config.yaml
n_layer: 12
experts_per_token: 1
lr_router: 0.000745
norm: "layernorm"
Below are experts of layer 2 (counted from 0) of a mixture-of-experts language model. Rows are named router (the router's row for the expert), up (a neuron's input weights, with its number), down (a neuron's output weights, with its number) and show model dimensions 192-383. Each number is 500 + 50 x the weight over its row's rms, rounded and kept within 0 to 999. Numbers have three digits each.
After each expert's rows: a language model's description of what the expert responds to. This comes from a sample of Wikipedia text that the model never trained on.

# expert 12
router:481467489374566492506523510482489489510525402471481518407612402526542477471481598458524456488449522449454510488554497505496470501497501461435498427493484613453622451461515642424510510446499462427609426566540495484559536541437401482576519491507651486528421629492525478541595494481412533466425534550553535424580477556515400466459494435535468504462495482528576415455610548539449519525497592530455525511567491479544450511455452489474488513522515423434589529529591556489479378513517505565432442530526514534492482457527504485560510461504525427560521470509621425437534384444404443511
up0:528494586498607512552439503503554466417470512529433480575487415406453459517532581442459519456523538502441528480625453445501513435481492499516460454478469506458489528570430467445442486552471519550605514518460542552459492513436435499423588439433585543441420404490514533408471448526497509488489490482406489388480513552486454460480544465590534559539518482474462496579490517538481528431530441400531477541508418427431559478420499523525433451465467567528469531424550461508525520494508597502400489545393494440464506556463548510539474596569499459447500449527573447518502543525448519578
down0:504517526548475404490460500488513565565436486566557466522448492525531544452495490598463473414443417522545479495511431529429471568504482491525439634501476463462468426534433544545526495569421514480551451464492498526382437538487480505571479472503573453537524424467424552460571507583559453508510432527532615478520469456439531516547534477524390525485564411494475563476448475521517522501642450494553480444493461489432401578571534440583483546524477515558512412451481564527460531508510504495572449434526515471584581472561441469518517525462538509489507426471544470457474416530573486440
up1:515530552520395510537432445607487539526503528613573451536484524472502554540504412608639431431608493568593574485585469501452534483465498413462610389531455508474533420549505526511482503501536464457584444568463558552538528542472440469558500486499528487465505474480503407506390470430524510513526414518546503452458534598506537505540453529528448507561551540538476428473465508603532483539571504460443521510475533509531438500486549460509446433432473557495473455530513563509529461538468460503484434510458496409561440549439520506530473514474513446549494497419526475461473513475528516480
down1:571443487506443452471555517470401447473450513548545589475490538493526485558509581543522497555519546459548489411529595531506525547515489451499497449445572440477516545480448475533445515511422490518510450502578563477590483539472496477475494394526540512508432541583463537486519410506451426556474512427585461503493519551502521566461501436511538534514517466503534507471659564472422547565446464522519487462492522540463518527569503506487528623435510493581538463470552505521565537668434598526539480522478502421480556452505482507460508498450511528540567454403578499400517528468502553554
Cells and separators in election results, track lists and climate tables, such as blank cells after party hold, time digits like 2:16, degree signs.

# expert 4
router:466426460381525530496534500518480520495541426476509483465553381523510509461454613511545453491448432462502515442525534511497482520504526524450472406466497631529638444494548619455491528452520480468605469524555486491533520526384430498557539518512634511506423635515491463545561515536401544436437534561548489452575465563493371475451545432565433495478530492506548371413575550565430523485506584568440500484569482454546450543437477506432491478515533442473579527541535505484522377503518495558443463539406519560455477426585495443574474453515491443560496463525606418436521460415398452506
up0:470518555538584495526505505434439524518550492516477502557528503574466500467535511540432585432541511526534466475488413422495536461488419469534565641474467482484492569516568491423534521538486448435455511497572440525444559523521534483465482536516444370461489520545433538458484433520451417472499510587475449480455571602464558517472516499495508541530464498506540458623490543566484490445494552440319557571524492504406527585417524502506454509481430556453359559466597474578542513507473487470418408544557561488615511524413497602488491496475476434476458473582515431563547444502493476512
down0:443501534631556529458488536584419402492575499497417543467568432508511472404568522537504498482482494499497535482565497462507515407523624516476524525511586579485464435511530643443524515442478567502532539510527558403582465555487513508476538432521496505498572479473431533445474451566404592583504382497539523470490507583449462488467481451524476523550531552448586508550501480470453532503478477418475508476528464471546569502491473442553504500443523536468548465554515439527506521579513580469483516422516515644430523491453418536474450484491541519526519539528528474504580508427534578498
up1:499503518514542458515521503531501522537431444482541470467430545487426492512582451523515450495495511547509424516501596633538485508475448558571478457569564568537507560455504491410561471475418470469359520506477487489438402471472546448461522482483534498451537517444497566450489447541426503479473515518546504434454550462530613512519452460461540504529541474514528531529532562386466380390471451461542551491408472569567473478474479500462480431512475528612526540572476482437470469537619509359472481453451493465506563462498505432439496517541511422500509443438570477553515569483492517438
down1:565489520429537509498518530582445535520509538450404549472525462442495559444535438584454608424485377558544515467475521456469499463578500549428554439584542582545485504549416425573478570508483540409497592440540477560511472509544494375405485432515524596422498511496581527424487480583514493450580433467427428539502445419483529462518527500510480416434605541486488540437508557571564389520567525489518533505531471478482512509488552510537438481506509464549543540448532509469467482602516485427580415458535620492448419397518568513465483465480508498458518522473422467467452560533478473467
Second digit of a decimal coordinate's integer part such as 51.98 and 24.90, plus scattered word pieces like Command, List, wa.

# expert 8
router:446555480387567528440509466538467454445519488383510486454521408427495462494417568477535457457500475451472522499530472534421489518489499457494404438472538623458643440493521640405456519473511539443521446478578502484522508502442441527509567544529537483515447562491476501512499573432444560457498504525552528510499431614505377454452543482594495469473579581563588440444534570601398432542467554513492525499555446482507458484461452432457486484499533487439571532508529504525473391491492441540478435541457481564477450454544474429489512494481465441537524573519561443479525399443428494528
up4:458433522554508536453496533613419438547544502506561521502577403524475489531439486537471542459571429434518504496582446473506540550410520464493524550512548471543545564498525379487483445545583435448528515536469557552458543448469501582397475522507487521542496475458467611568507463434484491409490536443491418539491489552453530583549503431488516445501490594499497492409541416448429587373536513514547584442481407466566431567508488623505474488536506532489463566502477441458456454467524532451479495425529477453565452525462496449540479490489517439475419554418357528540445542442529518615
down4:464465420487410496473373468471469474520483573436492526559461492442444446533435419420484499495411437522510454529505475448438458433510496380539561448421446489497593464528547588532559462502402526554438484414541434564420571512517505467463552443419508552449506476490546522511503571587426630475469550479494410483495534548485536539416421529456511514502627621503522502524443451517464379521501491512595428541579508509489523424496511488509534458561462554508372534468581473517513463564549544506497432490408506500524511480542627487454430480515480449416576447543551454550383479441469517525
up5:479452410451594454477562591498524502519594472505561469533517500490553613481422497433483488408411454504449528490566539471551487606538549512435464500561467557448504357544375420432491470416491508543458570437640458504408438518508454421498495496479482568496465501409595446564520487491581583412440479463467493491477413459620424571526472577493499417495579614555593538483421521423454566476496570470550536516474420528432441470426427606506461485539518444464511476581426488544509560503442539466505591456587464475435516461558521444465425464497478468454499492524495461534451460534568564369
down5:522592584517469501461560569452511424512540547523488420497507534507451547473454445524482554582595456389534567596558443544422465529506522523546480436532515494525576458513498602521482504501559469491478426577536491504579610349529503609528476502530449562546482461512495460603484491513558591510581627614526498465486490591616588483523536433568420526525510538560478571548474381552536611525573458378561460536514558481471550485465423503484483440563378582454525534510555534452428535553524504504610422497505477516529516496523551453590503480497487521495543427586543492478526491454444578538
Wiki heading markers such as == and === at line starts or ends, plus closing quotes, periods, slashes and table-separator rows.

# expert 9
router:452485457368505576532482475516520521466535460475510456438525387538527481449483595499517460521461481449456501449560512558538521531465517471457524441480504647529640480509504651424500507472512451461597463553532483507558522522385408516545527526544655505519411614460493507567531521512413539474419524502551483422548492573493383445439510456556418528472528484507598383431567587529439501535497630545428549487572492473522434465421476514473467535519525445503540509512546531496471400501523506575424443538487503528464458449554505431552519472523491452509518503517621480428483468424400425525
up0:507449563547459459574502651504474479474540489530503484553510466473499576511492499547529535507546534532486520548519504568477498477520521470532424505461506547432407564479443450531510446461421501443484444497418503544507568517563485534537549503430490579499447428544473542464436614506563546490560525620562570449522533566548549516415530482510435548494563478445519555496572494461522534407505492466488508456590467426487536440509443434508534533497453407583463529481542524489445507348472459563512445407473545466517508461551532510476462387506456502503408509426497444502476508529504517531
down0:570449500506484468486458460500529481514505491623522426566483424542480590585519488453436499454521570497434516504451536572572443546412574393619554505563463469556511509454505489594518413474446510471541503472485478481487467469605477479536597508513406478484500512573496478448396487493488475519563451501472513576570470458569468526549594597456501533536484425496518542494588572509487476576536502481519557478476477462457478488509450495481486517484420476560572437497554499547469494528514519562603503442638462490486453434467481519493589551457548480525429549393499440511506527458604474600
up1:527557536451470418473540516569449475522476538582546473505460507496462463522461472378573573481503500449421477505498506425365570443559524552431478478566555494475412515460486467544451459528477563588452528426536547457506533564528385501516492498554404504499406450567424495537517449577547540484554502449427515489555541501470592430484536467463523448594556522562484513529538520433586456452538566490500613580523592537495540491507492537484573493516512507511601428477534483586589540427520446541534501525499405481514495508613508439452514493440486482494541428463450489494517561567546465412
down1:475511544492491473514513489445550577539547488458525438518454482516480407578614461489514483411612375520406417458499525519542546563515571489480412470559484513448538479443514474524564499460478403509439464426459499577458461617491458474539503466522518494469581574513512567479548529472519530531554545491598523501484548572568535415460579466605517443483519664513494512497436399408516627488482499525506511576579558481452509452515483376469586489502526590513558507515445566487475528611492527489533556510538486412450463539483571486487465512607593498453542455515503572489443550468525505537
Middle zeros in numbers like 1,700 or 1970, and inner word pieces such as hi, han, to, m, plus sentence starters The, However.

# expert 3
router:483471483350531513522567482493513542482567431496488472424533413519550493439465604479550444518478452428481505459560530534511461513495491496456496429444470625513612477440557662446480563460549467429588456558524469499528527514376405470559532493531644544499381566514485504522579518523432557477445550532549521396591518545489368469477480479516439514434524495489581403480557572550380500513481573535416528488517487475505430509425494498509491461479561441454598582540590533521495395492507525547418475516474547568465439459532506437531498462518514437504497498537609454473496416413403463519
up0:482439475472479398470447541426583478527480484506435518396498486442485580574403456536492497576466594456529518622515492526520469418466564404466492535494464575439455520508513444535523496455515483587446501556523494479429592537508467538542505440485491546496568444576415526466548542510481460507470537420539377438586523464542564599502602528412471513567497440492596422501549510509611497416535500515513483474545464472553577395445423556509514482536530543556476458495563548498515525420528439490564465494535522549520510525453495477498559539486579569529458520520513541532375416507502440437
down0:465421414510478423545514523527591488550524481488598471468485586487459525603547474493511433442496528557524538534459474552446594541589444448481480485458561431405499447580518508460520534567480546481545525435363602479395517496502553445451469483456430522408485591622432429571552455503501512592451522528485432498499520519518527580500533513489493538434429494527422460555575533575500431512494438486462542549592454466514473593470549450493438564538570506630493458459449465497487435543438507584497501458424495482495613496433389553383493609495548591507545496554549568438496520537427490571
up1:515516473522529534480456488476540520544522509475535478511484454540481546404464416457613513483557429505532462520557468459414511575501429493446547513441544537635410606577547500471514561475527491538483490489512603461489379544515418523411462429612490546427442540528491449463475436453448419507552350435598446522564364420444593498550502515478585465536463484588541488475495474384575533542498508477539490542450532428528471489598453480505500542532506496550489581482547446465499520534533505473499603570524430497556645444464480539425544472504413489539545552466411604462461417455482547415
down1:501467487516444489568473581432531420421431528517431603498455451527456573472384470593452490497605498552576444446541434441408393578518473474506505504585515602479534532499445426530444461488501515586445465489496558424408531429469457529437465512481547403502429494538442506483585445519542469556497527447526536513497523585530556454499519497414454539445553522453431457508464477451535496500427464540472521456487513507448489520500557593571455548557478572518483368514364522487433505511499568546465521572501502501463486569522543643423443492610462480447547499502459472412455516475470500528
Spaces and pipes in results and roster table cells, colons after infobox field names, and capitalized words such as World, International, USA.

# expert 2
router:495495421362493510498500505559499532482564413461491462453489410526546478456459574445491430524446447493463462451538521577497537528528515452445474457458489632523641516434540640468481514406470465469574436528479463504621500521403426492513559493590627525502413601489505501534524515529398570460468491514565477439586472559474433485496489448541510543542517485511571382404562535559420516498534595564444498481540480465532456495437469491436448463536538460426551529509522519530520363485511518531450453532441514524468487417543504424527513470543499425556541464523581445478529445419345421504
up0:451514557530538528523470592428543520502442470512475480444455537524511494606508412493557460461448534430436495504536492523451493460445497468527554490444445451589524485596469528540470370521438488561443533494516516510514459403602517480510468604380495496574513589590531492466525502464445499535484552470484476492449491581476515547427482524550443479503424453486434571531476441480550575518483554602542490464505489422506481551401478529540476526358510529517438447491475510475604495467496454492444439482465501502490553539456640521471546534506442551540425528496519504516498496537386504612
down0:548394474513498458483524534387556444647515512368471502612580509526484481457487428500553551540488552589450469503571570459508457519435500426436422499505496481507433482572547481579501466487573501497505422437499483568511523517497458498533499477533452432450506475574472523554598529446491469425513580443484509549440452496484457461573411493481542447499502484523518442525532434497515536575411468526533526557465539512538425452482520467562564572507512545501476538504529526525437578607510430569486514511457540447419597524524483447500469509571461431513464540439484424531460462518504504510
up1:510489570580484444458470486563555506455536484489527524470536493408514500464532501502462456528512550409501549479532567511435520543392449590524491498477507501503571480417559478562504483543463465449494538417398516532562527500495462463501555494554540471428521547505482545497482577485450556474458545529450558509429474523500517427629525479468565524388480548441478459487547560507515479484371470375428442440560439476626451485598561390462467483530518522577531604489472469509504481513430506585510505483452517413528405471558486492525480449580508469457523510496449564403535518548497466569
down1:458474543429484664574661498598499534473464425409475558516506442549484539493529497523534494520540539405628578523498561559492530433529440518546512534469580467556467525551542529481513428506475436479528427471593513517451549579504595475475447591483427517525529449490528540457467565614501551456415460490457479556506508511500484474489488465526437514527590542523477434508494548501506440465495544417492543580547492454537515501526471493512558527606530562468591421553482541444472539519501474496551518478484472505500464556418398541473549400466550509557509510588522482551534336597533456477
Digits inside decimal coordinates and calendar listings such as 122.4018 and 407, plus list labels like Authority and dashes in infobox fields.

# expert 11
router:450463466398527551504513493556501519485534411499488469467556399512526511462469594507516487489449450476452527434535497523518538494500491503473489418518486590518655491459541640417494557481520443460568438529567507504534502529416440483525542528521645486519452629512492509553569560529453512486420449549552501464576492586472399489443530436556449533502523534505561433452562571551400515598483587571449527529544469477556457502459480502496453465458588439438575530572568519517490419496523513602442457531477515580508434452549498438584496467502533436516513485497592445444547451457427484538
up0:513518524527519436472485573606478549574539491467397511446478497499504469484569353576537543483499511467556504558520458604446439552505483539445444487623461551516448578464440480413458473385478495512591523468417354577551548548509525505397484514548541461515507556448453504544524428506556463524483528383503491527521544535439445498463441502521538473547521512497490493429530530593443482554420525423600449496462597512434482561488458481529480472436495536564542557498519506560454557559494481557520542566550455448421446537532500482457483580576486479479544535539506415475437507471452505441
down0:468384437507505446553424496568472489526532470421605554569498477440480481472538367538412539530499504518539508436419562477566537488509482478453512468561607494493481511494509451382428511571549474469496497406577477517458513460531509498411477491530554500527530459508568522494480507614469521605470553521559532439537572457405511550477501478475513515545590572547459514450550437548475516420549457387521466400408528474503441461401435458510454496427477465509464512572411477506446519567433463397521487501476501454579468531475482499512497473426489505521504509503475581556435486442503542513
up1:491546634535518448517401501435510457456527472479449517571514457483428461480489539543504506495395564517555422496435550417516587522475466516572534521505396475566511429578587518506499509535513514525538505539433591447464471460390505453513522538562458527473461436437466437519504496502592446528480549460524541502532602507442499558493538529468516437493512537480541512416453475559533532545509510471492473490448488493521405502444561501604468527594511535525494532574499546503426485444521477516527528542456518497536545542519566460377556574457467480449503478352482484478475529504582451501
down1:518434458463484520467509440478456469460492591523393436543506514470441499485503521494526516586446546506509531544512467543470502483453444522464465587458454463540536498478403429495463576516460568501673467450501554469518572492485516493536557419545415567469558454496574459487453381500490460608492546521440515472470516523496466529488536462430557496522553542490454524533511456578521530503452409497483488500517476498527537479502438402450524524550581578408564552515404458599671511457557430590497482486526524404427503558361395413509471447536409462582479553401485499595530493545405510540
Digits in coordinates and measurements, spaces and pipes in tables, and common prepositions in prose such as in, by, to, against.

# expert 6
router:467468462368557524407574466518535577496555431488509491441495426576512531488480581498494414507451509456456573500537550543558472541468502516427457484478461627504589439480529583437530502518504424469556427480495531480537510574372424469582503464492665598557434619536505495583537442539441500487481525582509485448600481595506387430483516432512453519509498488532511431443524591506405528529445583548461543546554493468602462483470464512470458485531586455522549540524606507514548385438489483562458501489501531536499478428590466381498431451475455443533502508492567509474498405434334444520
up0:525544526503499480515446548461622511495397524532505469527515524548463470511563494508522502444451520616603558502482447523507490461496455541495501474501480540566525523470496536584483534445526601573400464480497447567474470489472489571510488522484500557478497516522507525463452473553550477516483433458481567547569435501427619448607480571497470547443493465521502550460535475477479509487548467514508565488482536565406483428531582471544494515449532525510436458469525502487472557507503484569460481441517537519540438563470532453491441479455497563426488488545441524472528448491506481404
down0:488527490442510392590423462542490480510532433489458431418465480468471522551535479521487500506555430490470555394503513510584391413481598451571496496536582502479566562513505438572511511512464448427515483488438476556481501473499505514460461488443486548500518546523501523454433587500493534471467482542560556604475559425496597579450441557452555564515477484456530525577557508583471552546471552554525457516504428457548494485451498455545422530458467463535549545525563545477530478544455460540440473464566540477404542545467512430569406497538465438460455466503575587437510563633445525534
up1:501466464515462470454461446558549552541564535504537559553539406540504499457489536477443583502473507522511514513439477502528487539480492598519492496536535461539455540550518530511508537476496504476388481483581379493493548499506458555439471543560489490417462532440426542548573479376489589422455503444413524549498511481476508448433482451490452527515540417462442508463540482481541477473514575476532678545513469488573407509472462593456478530510437475546517457499555569462456416420558594525482505444445605475470501554513466515420513548487509645441529483535474572462431480502590528527
down1:422535578498479494535444495431520561440495548520493552528497502652491590518522453570540506530525477454577572530531585505499501604440466573523602404424508576513608429455557448475507535510636465531483563543519433526548513509495501519554522530458417497471426472518465549484518505446463595524487568479515466596471429452517482512456565397435458480553551536502491556444558515522529559543470490558451508464514394553548543503574550498443499576433596482512443493480477526508508514435470571408395477562329540486478543522509475585462467545538517536501433453505576483494565552578610506511
Spaces, commas, table pipes and number words such as one, four and three, often before digits, plus digits in codes like SD90.

# expert 14
router:445477439382523601520550488549507526482580419477530469456561403491544474434457624518555475511454451439478521470554530545521526538521515528465499449455499620501651520520532632420480486475535465463561445532544455519483525541423408519553532526546671508503399612476472498538558553504411543485424573514532494426561471572488393484450546485537485510481543512506593370410568597532415477526489590521426540523593461462524429501401457519487487486498518443455531522552512528539500377484497548578447471552462533495453479461552504479535497504527482445563517527540611465465543435407405421515
up4:507462519596492410509511489443564518484491497465445574491441536485502487631501458569514475492426424544539544566592538477516511431446551493489473451546537504486494578524460495451592528467502568488509504496465475450405562427431592522417538523452481390569443502454487459464505487490499526596483502531477464463440529477417501505555460448527510526571497462468591568476530472459526416520425462469553557510512445424557530493495435535500628528463405495528535497419508503603545534501419617542529447487489565498521521532532499505491624459496508519493500539419458444518512480516539538524
down4:611505504572508652537422477539476487478528526495473503561540423535591490553395469493428504486446486467479442386553478424554552550498484569556442414639470395536529533511527564511469540525487558615616550554505485497575536511530563512494473496532456463493420516466495510533547479570563539471497441492511509535553417577477553427549455488469533443575500529557495477488487563529629584496516431501525484469491503575471525514484463503457514576516398514563579475475450627462478458458477568471519481588502480531521471523535540488543463601583509474535521542557591504481517489506485547425
up5:570490529458506496485554494424530441487551568555632488536525550523539509524469441499472523510557515496549523531649477553480463523524487458458511439534535509560473479494454516577499585478564492525545455455484485440517565504489524532464508445531483514501555444650423525504474438377577479533526423439481543512507538496439501459624528560422464541438557528522504420491608529389558514619403480467506499525464547583476429474608496550472589583541484572448473379397523518454603481466602488482508468410499426425559495519491384532399478586500512476461434554498438493455518502571474494476
down5:486423414511485569409432452573397455540576529585496431522498537530501521528586573451534476432502432447610464521491535502475460515569570551546442469504458523458500475443431442525591555515531515473501442421512449495504442506520434523566442440492591473469495487587530415557496517469442511487521448568492471485482612425501459407438579462500557481484414494434551501499514476578515568444467492480483522419556515509487480516424484501528468437386612565494540538426458514502559499398454564514459510508489463472471394488511391576403522540540541459390505527497528463505411510420507511451
Digits just before degree, minute or colon marks in coordinates and times, such as 0.55861°W, plus place names like Missouri in infoboxes.

# expert 13
router:504468489361513536485541452570510525479554441465506488444551383484517485484489595491534458487468482448493505480514542531490454495470471496457479444432476650501604426459509640436503519485535472473553469455577467498540522530407426521569533486526649504515404612501474509599606498516421529472458539545557483408577508569497363485456555401602487506439541505485572388466582557536395496560489554594426536540558534473545412528465484517509522530518550440488547512541556552566485391490499474567438446561501566515479466435523473413532466456486475434535494474514576464498489402429386420565
up4:522499515435486499495478561568572489572410540496501589546514530475393588558523410460524489465521560406500626533526459571559485593494609561530359548513531472470469515532529478554456509560452511473560401527485512487549497505468461517563559449474445462562572493545527526546518532506498499543561543517445543503534500554418466455490436497586564542436449409459521464482491496478483487494563475485506538491512465482409523489421475516628495469480427496589551478535465431448413519475579596424469438461463481503455418468425467481462499486554487536383590483482451519579447418610538521551
down4:449446467452545493490507488527532565433440562572474484526471526537567478522418582527515459400511387584529541487463553468478468540666453491526445537485534461429462559430488548511485553402543509493468464554533460423498430475472478440628458485525545421510564484511426529499541586486421454459440451465536541502472567591450478515444518474473480582494470443510488445482580521478490554565473505562436473481547413456460506411498475564538554494522527450535468525468488491415569449583539522498421512593458522526452450422367436502526525563502524491510505450539460484611501559463501465559
up5:522562489414457526457476510450542554547491476539458508557515455514482443549453568489501480509395522575590598534505471574520546456554449490512572512470496447568529471565519501491361435529489508515409503438533448451546521556478429491489509501481516580508517593501549547419487441524474470563478517534499536483416523560501454495511507559531422525510463485557545473473483543561531562452498459483515453499615586528548516560377594531477405479495440509547434513612565557551513480390516546441632515519466430540463469497510511388511533524569447508653507461371475549510535514514469432475
down5:519440572545414538497520629435465547558556552457447481489499481563555506472522502509475549532539578418479422509564470529562549429525542439473477557564484625454456568512510492491500472530434548487443622534560538559488430521457518448561558567466538529461521481520433488478537553533419513514494468472581460497462530507576495444493473433495567483421606557480465462423375635571471536447487528435551551502570582424528484499414402475530570522514560447498483464436557430565507485559560432505492511461510513455493402541553555506532450492569491462491503538526550536536570541515446448482
Pipe separators in wide tables, digits in times and dates like 3:19 or 1:32.4, and word pieces after re, cre, ex.

# expert 1
router:460523482478532535507523505565542516551554553497540516406507468412537403487460506503486443458423495458522542523546505548488523535488509520458475549472536611650567516453504588530487512514517421478621456516519485515513531480441459548533505470490615541593480596439414484512568499511466538498469555534557356548530445642451411449494511471530539536473484482537559472491536588536364555525547569513371636575583475499531503480461464422537515493526531433461533402500522516541565424419517554594544442423464498524515419391518451417518489431477485511521494577452555555463496434417399427455
up4:466459550521569482521565383432514561523503560443464527493507413549444477435465517457622503489440440458507563458472522633523515503438562448391428551579484466538473427452484457466495395550477523484458460424502538399511543491549466442404480520473496494516493564498401511459502503502431508511476485502457464481548513501383473521541557457483566476407549539471544509538554544475480514528417456439477536516489550436520505479476502522441481433547557528455499491431550522566541504572429553562506502541531479433543418365462461526427524442573497565492434503508449371583498427573447533579
down4:502457521526400493493448503496462450474474565537520528537439502491514568401526511579378451526494490546500536514481515400543437583515464573501562550487513524577573524454520450538549490436521520487564479591595467468525476533532463517479545480530484604470594484530478506553490563536494522458563598580521546499411448529555441557447514568537545471537461506509420535444381552533450489442509473577481515581528452637485451480497529454490551535512440496525483522569443589437435498511512409455583426468528531454559512466556472423461549421522588329501543521504471578395556575506621508504
up5:452532472454462375470475550381499576517539592368492492552423476542449463465497604504526430502553459485561468534459388460503602529580467457514580442474487526429436526606517535489470488423531428559499507540499444453578506395538453512471551574544503467482554513543540489565493496474433507501473519553464578520413467506531553582395470420467538562559492538544519526512543511608467558478545548517532532505439602490561414441510490440519487488444525510391568547417504423456476519550427479457566582516513533502507490571470414476479534466511465489520510504559518528514470527448549499495
down5:485530545484445554493541405572476470542458504504514417516562477460407555523467521474474541511597548496472528524568510564485427443442559540545486473493455572514437471479470487523605593505493472452499534475496530574426502544527560514559476485567500503515422430453460577467461407573439533469498490480541420518574524571495458403548520508426458435387414518466486515513531576457388557476438505536471519613519445430432584426475534541577498484544502525466467532547483484530491469441570485578466485504516391591433450462484494410377452592482478466488493518429579514392488554495438434489
Line breaks ending table rows, infobox lines and paragraphs before headings or list dashes, plus then, into, asterisks, and name starts like Mc, Ho.

# expert 15
router:453489427361557581513560466532523548498527457509498422434553383491535507471443588499533432456413469462479514442543507531470463527514493494461476420473503666512608521446478660423476513438539466480624456483537492492550533530410423516537543519506657517485445626452464489510526545493412525477425549478558500456557463566478376467443590504536466541506533479510564352424531534558402477517506577588483525484556472461523439492420488539450499507451482454479518565508541496535456407458484521559428463540414532523464452458529502438558494489513519453527485511518582458465548426416398458501
up0:463589463478566390447461459470558567565552623557493560440396550535377460517467535506484457566471502524376527461477491531502549495455470472546523381542384466480451505611531450491466460576472400478534488418614538514527529575450579475444501467512486506390475549501487457481544525536505462429496468550488561469546502452462465525408424499410537532537542462470618507431407484409446543482445418419495561493471518551456494541470504410436513442490418521555382547503452416479507582453424508549497473481488495540544461529499489464484566582510466472478575532506464479559508428562468470454
down0:523533520491488453472462468491513574616365579571540483506478509418474523564497400498488521473425580504424435572461539414485468490521487506524531500528530420408490392490527474530461446515513540488475461431484491562544490458501456535480592485497585541542496505464546482526581526539478577476430452451519537583465534432545453435464567543466471545516528465534500420473461593389437538524473467427529501539544413549563433448481571468441498499365517425426459453443466417439465479581525508470478458526508558580463468504506451491552455559564388600478543537540504530473513582458373576412
up1:497544490497509460514573502509524552445619499489519502492558533449509471477466443553498494561498493449469546518494603573544513502471571548497500511516461555523478482601536589411478364474485518434492485551489477562415469520579350505449479520434516514457483500477478555551418347465475498576548500427486601427522459533595478555526418438534476591503506552546482514617513512500505532441358554400471585606528526529430482479498480504510476568553477531461500507478514521468662478504523492541501586499454534470528538452495529421472580483448497554464476465559480506644488407463446436502
down1:476532503425513491455474512551572536466494606555547572477613533510532522410533492493533493483532509482421498516501508529521538550436547472451497468555548469536494460430435478498521487516502487531489491459488524504543596457487522592492609572436536495479537538463433530516481508589511490472513627530476539401479531524570497551397463409524505564362522505470547521473508522577453495461496547461421523484438406543470391499512466502453448500511526432526523436466534502464486626549503433548497345529382537450568507486608460438502499476451523556450467552506475459502552533427501578454
Digits inside ChemSpider and other ID numbers, sentence-ending periods, endings ed and ing, and capitalized name starts like B, Ben, Richard, Kim.

# expert 5
router:473478450357505557498492492544502527515590416452510483452548391505547514445501625486531394514459476494463516458571537517518514543497525496470498448495517651507619462471538627437513547459504477510571439531527476481576501521424439522551521456531653523514422614497513455521517492530383529438449579557550483445588479556484413491451522513567515551501534535472600402416537566564387496540508558565444496488567519466523436516438452543479460435588545447422546488515555572557506409493501513574442509559508522498486462422549503431503474466527484445558509467498626427464506436454381458550
up4:503449493476516479571456496401508470468470485465483432489482546540482461464589443546487579557547549565525491452524505477551604451433475470567508574472455462572627532495486513407456507535438516626488523570489512538539538534496472505450523426438467480491556566422474476415397460492445530503469420489505512529528474521421583492561564494536484466605586466401460652574508453437542497562500513523523450614530583556532439477579416478479523577536470464454469458533519509555521484476430587462559472510498480440592416544518471478509531426503481459547456423581400498559449476472498537554
down4:486487516520476478457526471392534444529513472450490511488531558460495483482511489510499468652473573565563448545538602465514579533462483473575579530490546504501622573537513588466494460471429487450534473454472530470514483438514519404550475426479456425529465487454518444399505399479520540569534598538435458490537464556459493485496574580564483515520501461517573557512521401519443463508483450547505508462410561500515505567491529492510511544574567449561520542416544446491429488565575519510488491534507406486496511552586447467585487497471482541415457453498560516505521515547500505463
up5:488510475537507463534457456544477492500515529508467569465551551515414507463465565579522525447405565562517461443436626450536475531515534589543453570558491541460478476475528491451504540546425526509496499482478560429429421533529505457513504472555416501588427456531460533523473494424503496507407522553519486468510463442437533494499450484576534449545451493538592473431468577564497526495438524542501553548566493414455574552560485550545501538505521534450472591497463526440529482497384542513495428517420444552501528560502462448470393521472545508439381497511413539622452489446521545453
down5:561473411450491461536545470597476480411412560546499529494508494543588446544460516585541556542539537434497482565599434339460514487502511501502516526486474497488482400562519449500381427506454504476570454437493532516439475514381512483473453522479427508497522550483442559431560530530483434453480425453511465430554560436484440529390495485508515416512613518539466534594477541536523470440545493524550499472454529468548472423443555442461471593401534484489499526552443497518528562476411465545546580599461507480599511477491486589526465559483423569507414448474531477518470511506469539523
Inner digits of years and measurements such as 2 in 2000, single letters, word-middle pieces like mu, ional, and words such as place, Street, including.

# expert 10
router:524472481377496484488554472493502499474561378468486460456525358538552470478466620469517443515467430458474509443561520521494490522481527475446485422489476615520608449445563657445496512393561475434545464578534492480528524484409380498552524494554643556521409633527494485577576494504405533485452582507574477410554496591511369470484539412493466548461505492497569384442580536542411486504531593559437499479534526485541436514391451553454479504502525462426537554554528513521490385437556502537413461502446523512443492467560502445523507466471509445514538477540609454476506394443395449513
up0:560531501452524450425507480433470529455509560519542571606430500527492526501503564417379475538480604448479473430529582600423570429415474449463435538485557488361488415483508461429525445521474555528513452439517522462404429522499490503482548536495541518557452479519469507571510502486467429473504493514474565501505489574479410463539472450456401600552546451510535556521528422395402472551507579492530455429581429491523464487448540496527574525505511509520384509506453535477588470477494490541549442529511524464517540529516600509518535451551462491466522486653495477560536558516513483428
down0:451526549546559468446492539390551487469450563505541474440510475446535570534514543480498459488533462460570407481498527444507461489416459443489529474377477432437572443474473510502455468423520528572513478388467447515508444516457548606507514453411561529574461435549461556471448459496533529501489478483500502575524501590490536554461351542394477508473442488449562586413543524510479515516507473467557497535517519523436505378601569407560506535500514550455440498474478436420475462429468535474514445596530473468477552462464479519541519490482459413492501366503533493554494477529432510462
up1:572508506457492452509459461473547508625546517531455434411565516477349588499467484509499538516489596539409518549426450390498502456548444494505580428476502499511502560517540493401510512472481522569388490521494371462521525520504517496494486588467437507529541460507366529477471534498521410505425472559514545551480520513515440457499519491481503523476511454498549444452551539586450516538465514510438456510523473502443554436408454510470643435441481515422487510538573512482515520526501453509567456565567493409451445549500563475543593514486534472506531491421571458521484485517557519483
down1:484501449574476630540454464504470433500545524471606466453508517537524511488467437516537604571531545495555437486467477559658543437529413504547581491471547522452486479512556529510558466518512593341541505472547486489565597492497433565491537480518475449422617586470520416481425494517437567476519498503505521448581455519564547504498410513511485595538471465554486508545513555471466525514454574492480466544482628487479512511560443517507481497461494501509520512477459464524479444514490522520439543530504417544424541562437456488470486558467510467553412505480502428576576501501559429534
Spaces before numbers and inner digits of years in dates, lists and tables, such as 1314, 2009, age 58, and common words like of, the.